{
  "num_hidden_layers": 11,
  "hidden_size": 256,
  "n_experts": 48,
  "experts_per_token": 2,
  "d_expert": 96,
  "d_shared_expert": 128,
  "hidden_act": "swiglu",
  "moe_layers": [0, 1, 2, 3, 4, 5, 6, 7, 8, 9, 10],
  "router_score": "softmax",
  "normalize_top_k": true,
  "routed_scale": 1.0,
  "balance_loss": 0.00778,
  "balance_bias": false,
  "router_z_loss": 0.0001,
  "init_std_router": 0.0262,
  "lr_router": 0.000519,
  "vocab_size": 15626,
  "norm": "rmsnorm",
  "norm_eps": 1e-06,
  "tie_word_embeddings": false,
  "optimizer": "adamw",
  "learning_rate": 0.0018,
  "beta1": 0.9,
  "beta2": 0.99,
  "batch_tokens": [65536, 131072, 262144],
  "max_seq_len": 256,
  "train_tokens": 527000000,
  "max_steps": 4243,
  "dataset": "wikipedia_en"
}
Below are experts of layer 5 (counted from 0) of a mixture-of-experts language model. Rows are named router (the router's row for the expert), down (a neuron's output weights, with its number) and show model dimensions 0-255. Each number is 500 + 40 x the weight over its row's rms, rounded and kept within 0 to 999. Numbers have three digits each.
Before each expert's rows: "comes before" lists some tokens at least twice as common just after its tokens as in all text. This comes from a sample of Wikipedia text that the model never trained on. Tokens count by the router's weight.

# expert 47
comes before: " the", " The", " He", " In", " It", " a"
router:498542545401486529406565486478442571461526520530485507537504529537446525467475511424460532477481446473446459494545496526484452455490553489492479563411543562479521522505500468504480467490537474570492477469510487513486470585471497525578480473541473537475597495489425472502436505520491498582477494538485465480479501481465532472469543459475439465483523557527456508491489509551478483490538476572537526446501443506499508566515488419521428483545460488479483599447491552503486529453471499555525493469537522454430493524561517492578416482490416514528539547518448522508467425524571442442469490539455436426471520516434557602445486517521514478504518481513567526489470565446455447535482493467554521475457514580473495521460494439417516478523533564478531454509505468533513476482525461
down0:461564581559531429457515467524528471452483490578473462558497464570554512460539499583468573483519482477514480493522464465463473513565456530469473526535527499520573492518547466484485476446485521468459535425508513555539494551526480464559566491494504505486442451446485403521547617466478438551525457513565534487483477484549573535468502548485470481507539476504485497524538503454514500564458500532531460531475468547489546483463496495475441507550544521518416578529488466569470485534538500514504511560488498551472508462477521462546473489502476511509470497467448514521480489564471444519503510473495433464482520508444491437447525573566542439441488551511536462388422467440435526503490561526563497485471410410473546443460507416525465461513461533482523525493449455567497500490524534
down1:529450539480463480474527562537503498480557533518462489518537468551502533485498501436527571523555457531571564472481568505470542473487527504546497489524516465494561493484474539524513444526483437486531505487544515488531488492449525498553479464540505524461563570519494514516572568508490533574466500529528561477515450461503557489538557451461501449505497487547429541447539489477484512461514418534523493444557469511457552487524536509500548445501558557541533497473558507468479443492480516532521465462405527462501445537460562524511490502517501477420451486386512473468458435411577594597510516455489511538414480498506553526472506470480465506510493512599510474563437447460494428536482536486479511572515590567471440555485469487446530491532531481464520557497498460551510592464454458
down2:538460431548451481560513466471500533389501409487449438479548566495530509524481480465509491458466585504482475441472477523448507472565598446508520488496475482506472577436505437507567485533563513505533462507501505474505563541489487520463520442501475476546457500433550531480460488480546538507508473524510482473473492466490525475463509487478546555491432545456483494475532537502501461478541487575523443479544453436568550488513473497548454518477504470506515453461504545444452453502494505528420552511519600463467471554544511506493530397453546511453510490454425492494441496554490423418481436472554482526566529485489485527472568527457501436566542448500486519524449506502425479451526493495535516554478497528402518472476568493502466534543539502493453490444583547510458445575463458
down3:445476528516427465488531409460538533472532430556484495534462511495498509498529557502526555541517482481502487483539494505547518481533489470480492518442414478573533464475549468466524518404472466460491468435444529487525527523470516455476461545552443547544605517416536505514461441490496459563523412539528493518442442534533579466461517473462471524498451520504432507483494484522467495477501456477531464445482450473501523542559538491514533519453492467429514623570487490476548441498512539505498488505471468532487490529484498467434458519497516576515548490527511356497510480524528453485470539577511482484424488457519522498463505506471483562492529480575480530495518541437479399489487604456504485505553569561456469509433483447531481409527566510434508482533497491496435517484505496
down4:483500488495509521511510511526516486491543488528523435584543500527575535512567480527489550544503504554533479502500474512522517429539518537474585549495477511471532484589487493501460535490446450538512560563449502466483508459483516446484412528613532474583472582501575478499533514507496416526489486490526498522473542513526530597541575371438511456551470510537451461528503440527486550457498457510476481521442521538514538474519522544472516548499508462534529495486441533436522464563390481519445467547406499548499476558496526508486473502476553440511513547559437524478463476516452516522486506473453490524538442521461429592436461437507434454492501517527554451533526458510490469517561475526533529558546572478512563488445461538480524545518470495570497455492482519522488552439515486
down5:554554489525515567456540543531509447471472554509496464500461400580485496538564524484478501472438509492467513414455481441480482535486499491538489442545527478534620555508504585451527471529502410457450468521518520434464483521469472511512441472492442489496564521434448529535489498458470515471506526512502546436465505464462462398487469501507597501444501538514487547581540410500525576567467510544527565516531486473548548545490453472531494486464465428464498491531515471459555500480497507530538608455503536490506482476499494437534508526568517520464529422499526469398434504570514489510524575459492530571478500462482549450481518464450483470507502479535503473548498485574504539544483513487514519572522520566573460435492511527450519521513478474517503514487443470582513554504486533
down6:472483482474481544522498465512534500473552553473539549442403537548504430518487444553457595551519492436539531471468573489479521453531469525536447505472491449420453485412508544540514453586542460417568595492439490522469475445501481481530469549538539550499502523513499490467480537486529538473472519458492530514474546531546525527508509542431507528503592550560481481479476438413470530468509425562513531475465585523462507474556482496496481456544485566433506513520489495440507496547435454481482501422510490557568492552493574548572500501515542537520440513433594501525517566555502473457491489511526473534485519506495539516558476433529468457511531514530520538494470443420456503513409471518548504523449506524575495515513490495514538512528567474471500544553487509439469470520532455
down7:484571476511496512423554471447481463486449497464511572452458462487485576471497484483480410495411503559505459377468510490568508502464497504511518521531522527386517468511511540537580456504460488484447507469481472550499441477486482519462485509520491563546463541511545489485479515497486534514526526450512572561442520511547535498473519518529499480482581518525540560496473537439461460456536481499494582474509471520594470590537485543577519492444467468510561467618519420516516463528483562493506466504513500538475478526508450512521382476466480485493571499522510502403481531485484455471518477489479544496547507536546561537511495435481506497519516492474465476496449531556444485487439537512509603578506498553486587538500422417471523498488480480511487473451584463490519479464531511
down8:486472531551536429480519476480464516476497482482507503456446457469479475407500463465463411524555595453432426468532506522486508507505558510496537525449596440456450578502509516486492528496415405495525492555573462506562522524555495496537518522525434490500494534471465501400527506507445487457505499464486530430531544521481557485538492455532518492432530455508496584438475551427517495477558488463505525502496482478472570542550498497458569524523457489424473540487563451510514497463471482534541488469463556530524483505463543470462460537474561483513506521532502417456534504491498544420509501412529478476532505499529539598412507497485477529583508503541465491468581487505474527492444532564487526416549557506495489467518474412511490402483438516474463460552468487510538461488513515
down9:549506436483494481509500508495449540468456522494536504578558479460495469526462494539490465540493460465447531469480578493430577482572501504522530443478517484480531502497433538426518476478534522487512557546520487403528510503552512507494520461582622478458450581575454492529561501539469495492505487583584536477510500513460477543518501429452485486405446499525561565496475564510519535506512470535516506474523538477521475472505493496493535479601577527515487501526505454512470491497499483524541538547478502501518544565479522504438551503482571456550459538435560488439464494513494517451475514471560482459547462482467540405454543543496492472491477522479527484476506499507524551516533514566484535484506534463492550530505436579474473510596497426464537436452432526454526542583399572
down10:519504482518527511571486495455455443544464493504512494531444470497537504546504470545486582448506483544552519430478472470499470455554421469552488552517511504437564522454433515504469410433513546552513549517539555520572455493434485464539483545499528512540532479524534468518529526503564469503555523566512492564456455440535476485535475453556497514522488576491490520530455564490498495495521546534405558552441508486489539546547517491545538525498466499499535467485598526534544500443550516506515515564452416527495411477501528480574409522496466558443455441563528448448507497517526486514452481456497439501544544479545522435456536474556441552481554519488559531505490573546528446486478502548514512571499536423539562497516478533435446577437513518489448497489550468540486501453536489
down11:554477478508482560489544493503512488433567406482486493520578468439526473530514484508505444466420500501486472456463469451461480517585531508522558520509490552513491508545510452482540495486512497467483441533526586453554491443554421530491479503530566549472480509489517494514599542513505510485502543525473535518499475549575507512449526474500522545470446566501514406554490472476468507525579585596514530521499459511508506522432461494541528507465463522491473458540463519484527507513525500491442582564544486469512429437530467528498562479487507469471536453505544591507485505520493457543499530538503507481448502494448515491549516471499488532494406517492429481433516515625534494523555562454483497444499493527489461502589484613518479595509468602474504481456409512489443538542478525
down12:515498499478473466450568481448579444479544527434536501547527539501460455478466507498462514509531544522518439454475491553584474498502523543512454513490542512494455469484507547484565441599528557454504446519549524529455552502535497454568498517532459538435513518491576511473481505507487493529480539494499498602541480518497503479513518551478460490511529516488528460518535528507441569427470546440544524485489497517519473522429511491498500510546501477521507505515515532488544408479488478500500464505466422505496504585526566518529480521478497515520523489511568449460494456469507516478518456438437439509505474581516440581471431548505505410479521481454481641434586513498369491504578593434445452604433440508562506505530514485465510483471536561523519468501511518475498455507490476
down13:584529506432521541526553533477490471502493534544537571497500573562456532533456451446499522463430533580495471512448516504521466477487520438539539496438521479585462473533477521477499514516464513500482507434496537504549561484476460505478528507441515482510530518572437491551449410521519503455494500529481450503536451516446515428508519411487544506463445534479490480453524499548521495437481508474570496564597426462488514474444477468502524457539492502432498468482452498489485503533526494559498571515499512540457509435422501450540478532437483580438493505513495476473495504508445473490442474510549510480488499400418515501547555514408449465493522600446545431547517494478432586463523516530490490507471474449506551493423475552556514585536507547509429568536474471472463453490496509
down14:523502504505466506449452535463548460503474554468531481503551478532416478551501486443482522445568449549499497572487529515503498500536508460483483521495462499522451551489523563480478521466498450422540488467491563436504456504533472487555535500517454430469528465532456532490538483526505560551450457492528523418486440575509479476533438525555509488436537480512493482443480534476576448493525434453551555499531596528544533551491466512416480465505597461540515504513467586627551511363470516541501468509464509515533484524552523522505483508546517516531556464553501435446488509542503437475548469486579522503546516466540510479482473496442545462533430417522467519474467480483430473526445514476479539514494493426522450482487554496447500526490451462533467559421470515484557518583457512
down15:529506486495492528480489537451563463518564596536481508503512470521449527462501522511526533471566465536502453451497504491482570420449501482525476530484524521526504544513534492500534553516518414474549485502519459479520473519472517541419518559523476512515539452482577514505509487476567488569529577482487488458428510519550481502495500544548486543534548481459464523520487532510513505532523522560420441514499530522516449594544485542436530450517503539496501503520447527538519478452469546479407461518568509589456541521601496433597451568499431497485475503519482475476506509487478592445467480547513467470472545524562387509501498514542477459477477466467449526488487494514413491463438563514523449525544532530419469466492554437517457352472533485514582543478486472459510440517501505
down16:527581604516467517496543516460481537435471530441496483532519511481524450489473508507469388490429524540515448493444512518535508453504540565438480511479527446494502464490606451515510527515488460547499527443571481497524480494517433539465471536537505512535455549485507507553512548504478466421512419550486610455551507485493549520445497529398492536497415499519520501530532501498435531494579493453519523495546488447458513482557506493479565521535457469472428593546558505427518472565530525509522452495532504459506490460523489478574465535477491565511487470469507405534493490526498498484475524493474529548468520452495608440504547462498489527471501482489437552411500450548472495495457519491513466449559502462521516567450511449605479436492447570468496452539537521502485486481514554

# expert 35
comes before: " |", " ", "%", " |\n", "0", " km"
router:502523571497572542399481507496486544493427524554535543519502453571467557499476495459502513470493456515469427546507512545498515458481535521557492478428537529434443533539485536519535464474473500588535479515505456485519493495473477488523463505519504525492555507522482527522508467545519521566480512627526445440505517457529540503457583503497469498454485549471478516516453433507488440566562460524522476485516450505537520500520504528524439513549422444499537539461541544424501473497486439499516487452466502498481496472492516560575430526536455514458506535477478432482419455568519432469520566502447474506502480502468531517468495470539475425516468461490543535526471505451410481481496525478555534414425516495445414497438448433497534384518523555431520430570567510550516492544476532
down0:476517458538483459514452457524444497519497492423599488546538445446498488507511534480501519517528526465536493478514443508580494518485431529483525552564469521505514471476452520568491549493593511544475519385538425454421490525483497529446522558488494504435478533497527532450537520467512472526502511495511520453457455564488506498450566488456499555542521541449459444488556545433455521505534501527494495504485532487500453543498490506557527520463438471516456537471446533528485429513440560450505519504481535520455474462456510486509542490508544496489487498474547511491552495530435518588520493488500583565474562556445458434510541502380477461445526502572516505537493505496488466488521476406541501481481546543545520553434518427545535547588548399529565508400523479492522480503500411
down1:502487478481526520501507530501558479504535532505454468535506460546542532548448423502489470499487469505597425543456498558553439449566514540571474466522527551451526512516450556489484525532488483504483512470471526500454547478484493457487503526474496513536428540486538412505457509462485476484496418489542476504511521537566541511558529560449483478543431522495463521544505435449431470523574503456491418494517512524523476513491504488455486549532558467511497526491536617548508537439527473458474519522516507504497471544478446521423445494517489465458516572532569539537497507454496498425499501448467533532508491504530508540501448580519500482494548486440464501516533508508492450557547531413590548541463504464584432408403537515510508454455493487375505555493410503520608496520498457
down2:467495516457456496505485452497453521504433538498517435556441434584449500516497501469477447520497533423443584561532532436499414547518496398454469524601492457549489525569506452517604573479489508513486469533525516496490483523533542532484460500536500540540521505482529466488507550521464567547580454476555435459571484490527471521461490468528480467480499546534450544425563517464530417493475456514457517473473561465471569477476475455439463560492566508448515480563478478482499502523560504482500487499466528587595488444508468543484466404470508493477464472530456542496477516547430442485536528506523471491479463452481494482512483471488532551536507513531554443489478503587518469517453494400509445498489491524508468496521481580520474507492428525444521548531560493440574497473500527
down3:559509504487497544464567489528494440443511465426516505437496501558467464583483563513582511542452516521481547468443448482506555465397534547490512483488413495533489525508512456469461487483496463483477540473493526504446541480596569523483473495488449529502460512469475521421559481465467573499490572418434502437558485527565525492439553494505475511475507485436546466527549574502498505550466501544475452468495560569505497486519509491476581510527522562578472445481516471437484545452495481555538497440465536575501511460494515500499554622523504549490559432432435487449529547530511510445545536474516582562495477482535471510554522472553559491491522412490480548492523561517469546485542494474503571494501573532473501518513502498465470520533523523429519464498478455541534464471534555
down4:484471455492499507493493492535523493529512540532432477493467510475532504539468442414534506506508479461522442500554479511395460479505561523515514520524528501446516465529439564467577471559523549505511509467467519515499462543479496566507445515527513569518542440410478499456517567483404479522408545525506528528469585471474408492483553532530535563492503485482517457528545575482513526524580491496583482425522522510475481503555480429517413476497539520579483534479438465483538560515581510447459554490478439495436522530512484471439512513602552581505490515519473482499437493518524508466519546512509517537470520438513469469553516479464530448540472438508495544487441564473433474559501490430491552539475583563487484445530516507516443475455509463537537453563538561518514453526476438
down5:493468470474523475530522449431487654487505611504499574490572512431510495474512539515547442500506561522533532498465480553413496467446470483453490392516549490445558538485429507516517479514507466457482558514508471537481497449509510450457497428528440413508540518476493495553576529484468540532485438530490497507518461489525484503498451492544467459528505464517466541539429470502514569556499491515555476463530463473479498520452498550570496536521475501557551529464529507509524523499516479427525543481516529501443502475580422471457560543499519501518504560508475399519462476470526493493477461512446540463507508533475512506490519462622470574480547451475435458444507545493461467487442463477531519477496426515529519499548523497540493481567620533470527524533440581445521456523530511
down6:514459477432569550501455574560515473545461506456505469470478482500551458490440535566503518415442515483508436617540467527422548485526477517456491579470517497524524512443443488554451508525507542505518546443540449436499482504463400489490519442550504494483491455465550384517497480524497473477480497562459455463564423485498492448526419461541553491570633521504470498442550497476485490436490464536456543512485580505551530432503505481449496509484432490526522568522523459501526507522487456501477553473508526508521474486520551519444460514485497498575463527487477515529505508487496470500517454494468443506540535425552564466548540432461480499507506555459481462477492445510549464570526490569529447469470499472463502484470524525510441518508432456459586494507441512459540431462475480
down7:510528526502503527518434539568458524503555525456467468486554513558516456400508475511532517452489559505447486461441488484478484528480463512462515435515513482521474500593569455533496451596497480497493568472489462474449600504527556419549519538463475496550510465478495473552520566418518473543531466464506498524419485507500484484477498524547469545472440570450500547480484471532414504559497544558499553486477454501469491481554507534584536502457525500522529475576528438463560513538501502434533512556527561494550500464507505563492465565544550510464490452519543544504424536481414585436557465508491573452457515543462501493525488490526487538461528451496544533481500546559463559557400529506534523508497451465518464524498504524534483481579524530548517515477552498478535573534489597
down8:532520462490491511487519525470441379559523491510438531468560537479526475484513492570474503541545469474511437515478417475527545427451483481456520514456510521526476503465498556495558429515457560480532510488529486426530422487475558506523512494472535484496436572540493525445504492413499464467528535522410555527420531491498486472450524517460483551459554443449500421522505419489463480502516578559486529541517531443502466433549523616532507466613508531473509497492525525474517458488414474453507515469480517515501429525466490515488485509520487482499517456518443530562512491508490521521447494493573466438583485475486519525434481474480609525496507426527520575515499501494489523487522553591447504450516579524506508550481500491480574589545483495427470447467536540519550512528504524
down9:466506588471455512544430457478480528488590386475564540476450527462477515473509548520506493533527468530534549526529418539488502499473547518486523524560525462495472570442557544565509431510547555523531540489509468583484558490514478469500508532528555515493427490469452599506477516470498542485526538510442506470552591428565515488424549509520489441453481491505473520452475591523538461460529506480508539601521535569423488496506554523507450405516454443460513552487496508478541491533553520504535513481502482467564530453514504545508490485567488441524468525462398499561460500517561500636503545480473494531505448520564497482567564462557469503521491504498494527514505466445512494505511475487476579449522465496512506525551473492531495493512506510556560479491598523506518530532505517
down10:474560460496485464462542512472543465491463535498484538543462505589521454586504505487546529481447477497400503464538406486504438518567520553474557498502550429486528452493513517443461573512468514516503504496463520461529499551534545465541603551439546488536554532477520542470533557475567556430458513431521521532561528484475501469506493515514398492459504457551500489547495481518442449532434498448527475523492498464480477501499561454452519516492505556487476454466581484523520444445525441540526486424530479527558454538515526457486544457522487473493509481489469501498523483456547545522558496535524496576533501495453595544545418477490457457492571434513444503491468494521570551594478525439490528515503515459405491501483442502519503558447458495507472501419543546516506499529456597
down11:535498493547512486508531511489531548476435469501501505504467543412493472467494507590540524521445492603435548516487490520557516561537348450510575434562479443494444462506483538499463514420502582468491553505500496545528486494469509460446515520524513572528518443487544519539563473525503553510516413530504518470522531462542476465448457490515474549430526510533504515425491458491586507540422496495506502481487509501457517475485567481448524394531481591491524468557527488543511477553508526411520480468450500456510479490516531492443495430504505494498518535483517505549545518529503484586426511514477460487486418520530521447515538510561536529502490526573528524556478497523493485605577565513458535486558566515507498502545470527505424596407494519486507487459507536504479510498501512
down12:527485496538476520491493471427522565517504501426446497550522516528476452506516510568525508482552561461511524492452494561459475548457450475522527481497551473519430522533514475471476505482484434479599499450471448494501523419521537556521533519538446479540444561498377491529561517475488514461561528577466508497523518537574584504506460501538491514484445516521476551453486472493528518502477483529526415430493511437517527567487449556476525589621468522506574470491562407503477499502529454522497517531480511531459536504474505463529492519510471447430502530590542464502458491500443529504550454504517489544545438472484467521489450611539545426516507517468431498534526504515487541437462580440532485545582515482498525535469489502569449437499452546535477495534521513551568531545496538
down13:419507526516438416455517441441545535421462518483547549480507505462506539474487472532448504481559534578545515534581462554529498466497554465531489449493543489472513527421504471538492500508442576516522469529513433523533480516453463530385495500486526570433529513468572504538516511463533482526535475479503493496453491489514491564407512501532479529561427541474485498522467458512520518471547555564463500488549461501481473521471510465532455516504509523496455681491533548495445484504442500449518455527526463461488469457475476489516546502529477455469495504454519437558536461451495489493488549534447508480490529584483472568472483463477487428516455553530489575461518490470504486497524511485592488538511477544538578524453481419572580488559526519430477581491534494537458486542489471
down14:507395519467542470460443475516439423439493470522459505470469533489475525449457463501498459484453517529520447612497536508471468536434520469513478507456444470502477525489459508432526550519436515535494507499561501465531484528509454525514537465611453444534537495512419527488504496552443492501437485545536490522541456542471501442469509546460522437539527615448509403422542586548541509448536458555581550496472546476468464514532449530509496548498497494516471515501525511445450529494447530540510456481496487489482512536466543543488482471520476491477478510543492436502536498472472476505452530506518510589507500472513484466505493513506550543554466565501447528526452599472512506421461441478543441551497528517456475491498506544520403382581467514525497481561449510452504570534445521
down15:502482568522568453530517519470507489484488489503434480493430550482458523550500536500475496496452446522510542512572475535457543522585558437492455496523579504615462462490471603499495532500498589486467428523537505529485417511530419472523491512562516511502464511512501532485466525409494481488479536590544518531521460524499520478531472485492435452494549543422479453500522501472525472519460508505531446490475502520466493459456548536514463523575544468423454462484498429468552535476435560512471490452483426481539486509519543477467542431531485541537502491512409479454479510507546512441462529550529494516486451523487529504506530540563531563503493540562428538515484455576467508532468437502532427531576572513563455505522475516563575466558423482570542507453457491459539548465538518
down16:465480488475497543528519485499420514565455468491496567490513524533512503531484496580470465504507530539469477492485516486539517587517536443425621548514482441429474544455508472490456497504526538509486518453507431514473488450474524609522477481526452461543601493536523431531508432464554562431547466509530483494504447471525492470488494518514488555507471531574487514469462545454503497429463538515482524506458495497467420552471473551467535501485456452544493606532425458446453488493528543535533446472543508436466520445502459479523519573501571515497539477535555526529506555587551449519504472541527484428476482520501444430553471605513527560428489555533487453537510508519495482519535487501510504492502543566476551543465473425506477422475464536448461461462490512492436474439526442

# expert 19
comes before: " |", ".", "0", " |\n", ";", "5"
router:495498597502538504400487497459469532502510479534540546534493493533524524454533484455494518455522426502437404502494484510570519499505535510514468545427521544495514496517524514504472504463521469564535487460463433494497546500484548571481440522612484526506480509462490453530449488580507443504565504580481479494511527487514557442416558499457437464517530546500480511526511410533465422509529513510507460459474465519559504479502454538548476494527419469477554625493507515432461480518506465547500446473450501480416506525520491512579468506519456533464473527503495451499462472506525445528533602479445434493484517475484558515450485468506444486496496461520504523513437499432424520493450505515523463480467462506466505491441489419470518405576540504424529421555518567523497469525517406
down0:519516536485527487509448545441466467513471573453498511480485410469547546470487529459497465555505444448468459502541492422515508479538534492489499566542563465507569482455502611503509461526473445543483525470507524432503529551486479519576459512562480469544550516464513447476492561575492537503473487475452472468499427513517535575468535502522467483530443542541500483505413469505487583487502510520495396562557495535426490470487450443477546575505485503437484562498473558500485492499460418555485474532489558476452467523526535540521471488493419502474534524478503491498479426485519482499522562470485581448548481501439510546479526433524468407513526520530532496426461528504492482504456535561526415502435525502441595542469528563448587506539530440443528516543531467532499492504456450
down1:534538466508516522441502525510468533548465513444482451542484507538469469516491536509446474489513515470429476514450627498523435432501484510515475520447546452443448491523437524427559444500458479462536503415535445516514465476504464517511510481513446510443475436483432459511502413593487493563508519535525429518391545511444485579454470534519452472442509520501496496551428447470551441441492547527523520499475479484505513500515377491502573561497515519484520446517481517412531475425560434451470474523479512508479539484527492470462496541491515488543497563544502487511526471452471435495528462534534512460536506488462521521488509514489515502441452584440485520492427476422450498509455491555531441518534525571515473483562478469572496484557471567515488510533528498391495516535529432
down2:555545594512577571506533546428606556509518416467479516510414403507510470486484436519481471441544533458478498506496419482474582501479445496480525477560490401551517497561535521522465539546489508447418503489531497487481619491454458530553518494491492432481516468518545530500494414464521569495520545544527471586561423452491551496463496542444521513503497457433518549480499502475469511487488485462415479514502526519468500438444554455451511552528501495441424512468546460455538492459503475528529505602474465478520421464432501481523482496514533519506496475498535538540521483532488517466568539497525508523500524498474509497533496517536485486449522546473510467529471503489485525538526537513515489456465442539514505572456476551403537523502437541541435445466502480552533561451518489
down3:524490477537508488470532533524440469468537434504489519494484492577518502476486456546548538474503461438526496524546464497504530630544492454498502437473416516476437595521553408423491505423526452451505456530540471477531531495498514479475548452462477586469518494527482466426502580512516442480594472450525530567465549515514502510471473463463511553535491464560513446518511542492476508611545487490457508505515490555522463406479451499474499501527475480362518482444474410488474509531468457462481552533575453509549439453513481449527535504562454489474454456487454496468540599468502495475467466501479451509534533552483505495490465508484518537563530475474551488500509409522492478543496468518528490520450489497452460412473455478532493511547519491520470495513473417511527592482477533
down4:492476450503592545460417471565524465485495527518552494621541557532485462486550578471436548481461469520462529463504484545437514441520513553480467461523469592463527539434456514579476490505539528473501446514487540411529420464522458564506530538472561524378471512529470519466501476585480525546479474537497554451456612563492445494467480499512447522492500457456515524448466527523506559531506478572492548513472544416461479576492508508478449457454492566484533476473494530476465516586492484483470536486508494559505462502500449480570468507475534584456437382465511487500423472518454530529467448497561468482497537451573476471506487543507564495479511499470457546557452527497523497508476474517481483487493495482469464569485566540487511504493483496469508531530523529482538473499537483
down5:510470522523533546496477530474587507481451513501549508511526515499460536449532553448511533545507476525540489419527482475519413486461494503485481447550468492546486491531597442560541488494454502525544484485466477428524500529345541557558487561565527554512530501494464468478519516472517467481503503487495541438517486491480467506465524475483490464551455449521468491481478526585526505506431546447523545459513505521544555480427557428625462476506464574511478548471501486469485510473526563498507570500468445499484535476462495573580561603493519547494501514435436521480502497520566536469504511544478559460546507594531552565459488522536483471514419506529552477524492518486500506437506417597469442543516513451435556511518504517480473515491508482464518568541435554521504498441505518
down6:502528504445537477419545511529461538475495489572482468470478549538489529464499531417461506479515474500521455478511570532465500550510517542514543522410521514498456531493481452584490450465553546488420514417554514494521485616569549431456538453459544462475545556478483493494528568463515517497492530415499561471469474486482496528435518481498494530403575491474556508473534502558429523580509466515460483507573498493523430512484496400504405530511522495556517514460494462508500607492530576457526500455520453474446520508547537482481514545469557477498440465443474563486455512451490539508608498552490568569493520482476488476473478533543495510510552501514500525501485545465480533493534484442572578544569530479490459506488438509495485468508516474515404508514531475497513503439533564
down7:505513538489510466445556514515496565503471490510495469493478536607519551494541410446516489564512468437581488550486492442467517492489468488509493541512535506474494478479460477504447517488551521521452490506568520493511454502492428574477486478500488543467515413486540488502441545572524544484540568498492436592507502501516523463499513482513482465562503423484531593486466525425485489510536523542563519479521544530463574567432515471463481523540542462448493550488502568505453528491498484488481531455464503510440463562442565527483508527481446500467533479569523479437581530443477422457570561476529442533481454455483539436471465482472540564496510576529575405474491456506504502510499540534480439522475499511469524482441450398448486478444492483510509513534416427588481499438548512
down8:482527489502560475481475473498461451474479525480525555469527483552504494521469533613516527457464507484576503479510452552557441436430508457583449482572558507525553391551549470522536521477479487443506498531459500466526559466569518568494478454492477496500522503556596464477465534496512552434491508461439509449522506538466543554521490488459539478509440468539535530480473436475506474475407508425496475485511548535419499471439487507517461471511464503554504562408531527537517522455524499497490479473524467477502523516499473478452518452532555483505503501518463498531566467482528531515614536497531507463469529544464511505458496512493503505464417514417475511552593458547556544472487517540492526473542560474453355529458477405509581478483511568477473507518556472517525536475445497
down9:462530452510479507495507507472457548445503515532493512437558447411452526525518434512470481470499508546536491458478548483499479513535494554518474503452547550547562497489544522521522439447451522517458467518493489497481524517435490494576504533542541489528498589546515585539560446485427436504542492501495523474445519543567475513499594509420485514481435583539410429550559524499482451537449517535528501564543495482447484560554441450503447503527479516503509468438415440499512487440515538514514544502486499494522470497547511495526507490496508543472479486508561485511517459418453496504517492457456496434488417500523552537461550471474501486575463532467550617571521498460520514411483467527516487523517561514454481497494598539446531518521457519495576558447490515510571386527529494
down10:470493476470437518489498472506494522450480545495436490527479484585464523476423496537512563510469470522480585444483538461435517524498558485449490470562518453486442525621472508527459504474506465425468506469485534534488478568457509441544545508603521421515542536478482507495506533396473497471475471486463489500551474454515463465505504444508484503559424495507490505513537422497493452506458500518473521496442520485434507448522621459496470514485497530534434523500531570488521551447517493500541400454519495435474533513584501498515539472498546560535491493464468604565560547537506521472417539481461491431554495540556511484477455508536494450457556418449546521467516574502463476515501549496467544492492470584423451519445501547515480449542495543477492510456440462528471492510469464
down11:529506519504505534442538523467520388412516453545525492540515515511511490505528423440490476515512482436466564578537524509491479469476483464491461495402494482532442524548478504511556507463503519496467439466536511540512563559496471417443467452529520559516459529499595450459493501589496499447541524485528487540502441443482526507460500548475534504512485493465523483535458465476490459549494497445489482518542490495480485498491466471485517522500521464462508521475560484547570525488465472467499527521542480517466464507606558497456478509525434455430513497460472521404468492469422500547529483533496544591477527491509511499541480427508457476588473559535518516484416377482484457437452475557509474553563481533460467519539404582504586600521513434492448542493501443516534458477515531
down12:497501510494438459491552494456495495503555506462519498493441495463535463545522515495473446496497541494503516473501550487520456445493508479515518563566506479497497557481453540504479556514473498505560487474527454531461572521500479514388497467525474527556514511440542443516514437518477517572488506537558490533507531422480550478391509489493496526437497559490504505436551432354607479516519564549480646551478493499469507460565481446491497500465482525505473461494527543540536516460538375487470481522525539516521547479493492501500456444466499476527490495467569474510541518553524467463575414537546471441509533488495505487536527469525495485517454505462461445463478565469466509567493504556579538466448583503496466458537528518502498521430470474538553456500527518386535522509558437
down13:584485495523501461502490517520475493465514507537521509449548468563443512485467578526500516466426511510497522518487530511527538426417483468511517476461565545459495444459586503461502492414524521457460496499502445515474505501583461479445518454440483474569493435504457482449454501436505524422534486502507529551435497487531432448496467595531482516492477444567529483535512502534496573486469483437517530510465540502529483544539489501608480462423554479496559459510490436537594491563447554540543462499567531449501554452541500451456491483524507527555500448539457481513509477536507495456530488537523502522525575436445542479440518514508515498437530417532471541551554463525463477430482439499510493614463510512543460512505464462498552496532447494511534474419463553441491566536489439
down14:470498449448497449521504482557514564522534531534564474438486383491462506523545532495483542455484467457552486523445526516542469461429513504543525481431541495496552551522526488447563508442526543462477549529512459440456516488532476428482555506552523470491537456469515446476519497489505483522503439467498381548468503427496465490461494512458519498506444547514516451561495416434554494580461431531520496487487470519479463535536499432533517537533558521449491520469461529532412505484476424474400536492471548508506485498550531488502508525490481441513508499431533534473487474464481436494477554458554474466601493492508554498480545520496482510554588541382575475509421501446512434505534528527488529465456537480435511525423538482489462550446473438503550465463559468490537494502532448
down15:517553516516501458517442493488527458468508570535523519513566505499461524504500522483520467538431566584493504483472461484463594465516536473534441557465556468533517525511499542507510408514468502490477508511472525525460487415459458427518492520502548474531604561560561527470471475532467473507447532473465483446464445500435546476422516482465499532504465445479472495494506545518478502514537476570466583590477512559417522472546435569489506421526503477499504487564503524545565490538530464487530553501505488550535546531501490495515477492481440479460458501478490465488451460492445449439482511545458452435582465546516500447484485493443511553520484440368512528514592494488499457499533470579466521516450434413476491518470531482491513467477516496454534541417439553491440565542550523
down16:510545477476536508556538564497455537499549543511441541506587533502505465519501491452514497488478421443422559489495451440453550490462460516544462500539521569537507524519476520453525557579446506487479514484486507531539428431442472509518488477559499435464465562525491497514546467497471533535516492532557512508561544532486467494494465461513442521482467493443466509449482399467536519514498515507538484466502474465495536509522504540470493493571477563571523461551423515455530535468596457543495465517480542478560511476429489532500484539441456485449479513518483430517542463528432447560461535576521569443485516434455521438472461520492480465445497481501419455482550613520463557531457464493510408459457571523469488544463502505491494472530489441465601530480467454417537495521471429